Experts of a small language model: width 128, 4 picks a token.
Below are experts of layer 8 (counted from 0) of a mixture-of-experts language model. Rows are named router (the router's row for the expert), gate (a neuron's input weights, with its number), up (a neuron's input weights, with its number) and show model dimensions 0-127. Each number is 500 + 50 x the weight over its row's rms, rounded and kept within 0 to 999. Numbers have three digits each.
Before each expert's rows: a language model's description of what the expert responds to. This comes from a sample of Wikipedia text that the model never trained on.

# expert 49
What it handles: Short word pieces like ib, ub, ab, ag, ob, b inside words and names, such as collect-ib-les, Trou-b-adour, Bug-b-ear.
router:561571451468381496449454452552469478514508454456474507395514486434427494493463377454453575450529519388517466497577432566445551545467521527492536482447482498500457429468604456452535430461523531563432471504462563463463560543440441430494449451491508445527486417475516593544473531461492467607458398478479462466451421565480506467491519465557570461440487508472426527492553512485503544387543
gate8:529480520481582543393520609478510545426574509467495538577494456482535489481512479485584537497464525484578552547521559454488444570507508475592414521470544515414617542510524498491487425454414545448516524521536582492434419442349429492521482544492551457448400470536514517453448503461491535457489443516462396452507444483437491485499531393496510459407538482526496519466553564570461483473407
up8:582471552534402430502481508542514515474521539540499445475448662567408516566503512377482487501525581475423539545450470541483483467580485577469464502528510473554464520456523472524493599525556537511482453506523472466559551476555601612450445453514454589569573463519533444582489422495419473506545512472526612549474553499543514518528463578505497466566430431502538516496437510527481444551574

# expert 30
What it handles: Final pieces of English and European surnames, given names and place names, as in Wh|itch|urch, V|augh|an, L|ille, Jeff|rey.
router:484474528604544572563481508528523567499616478442494528559511487510438403471474481391516531490494442525511485474512540509539519494575525512557478466470438539452578547573415466474486451511571407456514559463506491517572470610525501446505478500514582465411523448383562525417469423440523527463443509450489418514469471579547497476460588521519529490447453473514549481517600577418473612437473
gate2:522589479603531513478424512438520428572385516448580525445483494462474441535542499432572520413539473481523516469499476491494563509507446557424466485470493491406522531473461446539519483507523426444454571513511521446388560587498629437552536528579528435524438426437496504492510488520542521421454520479482610572595499584551533504525512538417468497458460558576435506446538534441492559517529
up2:385507473504631565524429468482513451619572597591465594537548560433499510486422504562528493511521522534467473498475585493487456511508451512590520529537436517554498524486509513452524473542507583499478425556436532532510586570554583608500443514477499531477615550578484476573471521442525488546497576505442537427507452470451495505510424532442517501430471518438520512563455605553542517485458

# expert 56
What it handles: Later words or pieces completing person, place and company names, such as James, King, Street, River, -ville, Winston.
router:551621566486454535570541435476538471477483439427464542644467514482506463484482493507573472537474459490492504567487499518473572565573550543520413477484568499500546547498517473395398509476595593483582508468468508544531556489434454481564493478463517450474499461446487439521421410518489404468509523444513534612557494471475469478572506477448472451568440411586500549526512470545589573516417
gate0:534499572461517520529501471556469522524582511480505516466552499452570508445549473475450453473394589529457491464514495516636443497485566637565473472491479407499478517452485492472458570475557496453474493542505521542499463434597518553553472472509478570515488495618490507476574462485486480546508487414596586576465382531598495527542542440417374515480499484486474420515563441417476530513567
up0:672491585447539420542474407607527537481539522477500471504527547421478520505565448498492550466511552437477501509535563548523509491532571521551470472503455411462539521419563477532507494516455482493516455455444464484579485474570470571573439448501403541467433456581469572486483507432480463501561482577498500481461395456633532510558558464459444531492520391536504527433527417509532516572532

# expert 18
What it handles: Line breaks ending lines, paragraphs or table rows, and == heading markers that open section titles such as ==Family==.
router:436465484481487561587588611546473363424488469542535400506491453561538522507461412486542545521587457528487529554502469490546381547489472537444464480434525524458562544563520467493560502520454486497449496573420536485449529513556471523530482446567433524495514454482539594467551489521383552451554555495526453612491519529444527442527434495559478447508554456577549463589522507448561410508487
gate0:399490462556579534480450538450552508577448499497412568570557529468494504469541520468586506504452568565501583468509474516568569486524476520553510478497500475543545519459507550593460484421451486551512539456589437480476515453560516456513506482418398459387575535517457525504475458546532555529555438518383434545555579563637553497415557494488580528510491547467518556474496472564487563418489
up0:572444454421448604472650502531465542406481520426514497400459499501567524537483513501499488446582536467507385508491486418451466556506508495494512499449528502405495488489514539502562563553504538446445429507384553592498429469462563508498487403561624499548436489564525534501498537506438465472405519532492558546449546396487466474547477489469470480487524512436461544497497501411457414541538

# expert 35
What it handles: Final pieces of place and proper names, like -ville, -ana, L-una, Conn-ecticut, and second words in World War, Peace Corps.
router:573513522512475536489505528485502494369461442484449469592531578531460488506477521514547449495441548536525532542471501596528460536484539512520423547555504532514496588441520519445453498425553604432469538551569457580593525464438459433519558448406557475453479451398541420403425462431485471473548479474469466606538560473500494477581457426455557579517543432502558410525435497484526552504465
gate1:518496541478469457480496508489533477556511502437529516544560516520435557545527369421437493456437465498463523439451428508401427481447466508461496443574492477499554509500616524530533429542447490496456381468498491525482551481412524487476493425486578571532534468463538528506473452530360514506525626493576417524524421544538446537482460503437463534495595417489532429521467460520530469349477
up1:481476490469529448440499470553568514416503596499439488403543489504534503574539475656585529463501436529405456461518500468479489447574571492483459446447550558394508508526513416454472436516508428503520604473508568451472496478460405585503491569477443448486483524427443438450508500436582468498438484611458488457528561534472563526480487573523479490458490500528606516582524550477586481540528

# expert 62
What it handles: Third and fourth digits in years like 1984, 2017 and 1886, often in career spans and dates, plus the word career.
router:464578445498494532458598523508568554503462539624519494521513536467558586475488411502566585464472534499460565468578571474543496528570438419503488424425517523492511531435513488572515496582448490482553492525527548493449468614415466548529566429524612527549478378460428542476430461485435453485510482454518454500485459501558468504488552501563513359474560514482458459440493518431407487522481
gate2:474487499440432520437533431443470504494570580485471597403493441478517512437525412468465537511497478442450535574386463487563558505540540510526526516618543561596504469517454464521428529605466505498543459545521480600590433520439519570512443455538515509457505495517532494595551615511459532483497473468490505427455480586617487447546540520528493540424563511500429577462530512464522403474495
up2:572459473557543488504520490484540519528480514547528555476519451453519539550405434446479480496501481538418560517505539506443489515474484429502488554410421517533414504521481567539449538499422537494417462561478503412523359448443327599494576514512493447517391492449477396481503495502480576502498512528576519536467478563451364509477513486579498444469492439483542587496536530533459489410462

# expert 17
What it handles: Forms of be (was, is, be, being, been) after a subject pronoun or name, plus conjunctions when, after, until.
router:475419496553480546452505495441457582551552476465630570505542406444436539493475368503581463566628554463540590455458460541523532490505444526498620476487514556456384542464565473591526475409461519495522448512498466527495541563410492506497454515531518529521512525441519501504469448521509515456550555521472579491535482462469499462424512419399482417419444518494496525459510553476561582497478
gate0:509453537519542531542553580510495522560509441518462574526518545477439544516551536601415515482479544572510509502517411549487386483489534544411416533528430554436506518503552448465505478497467525435367532486508493556460547529383473463490520562530565546540521476419441556520471500399432500465479447471528526611507495441442371528485567541558523585441475567531494581488396512524524451528502
up0:521451504520562433529503534494497499516466451491455516499539454528447503493583485528493486485551600561485517521545419623516388453546508553499429409582352495446462468523565571468489472503541546476452551417439463571534521516384501491512481564602576568550462438464446527530454524493470517490538448474536506577489523396437426527485610515553583495463481566566546545507459515506503500503587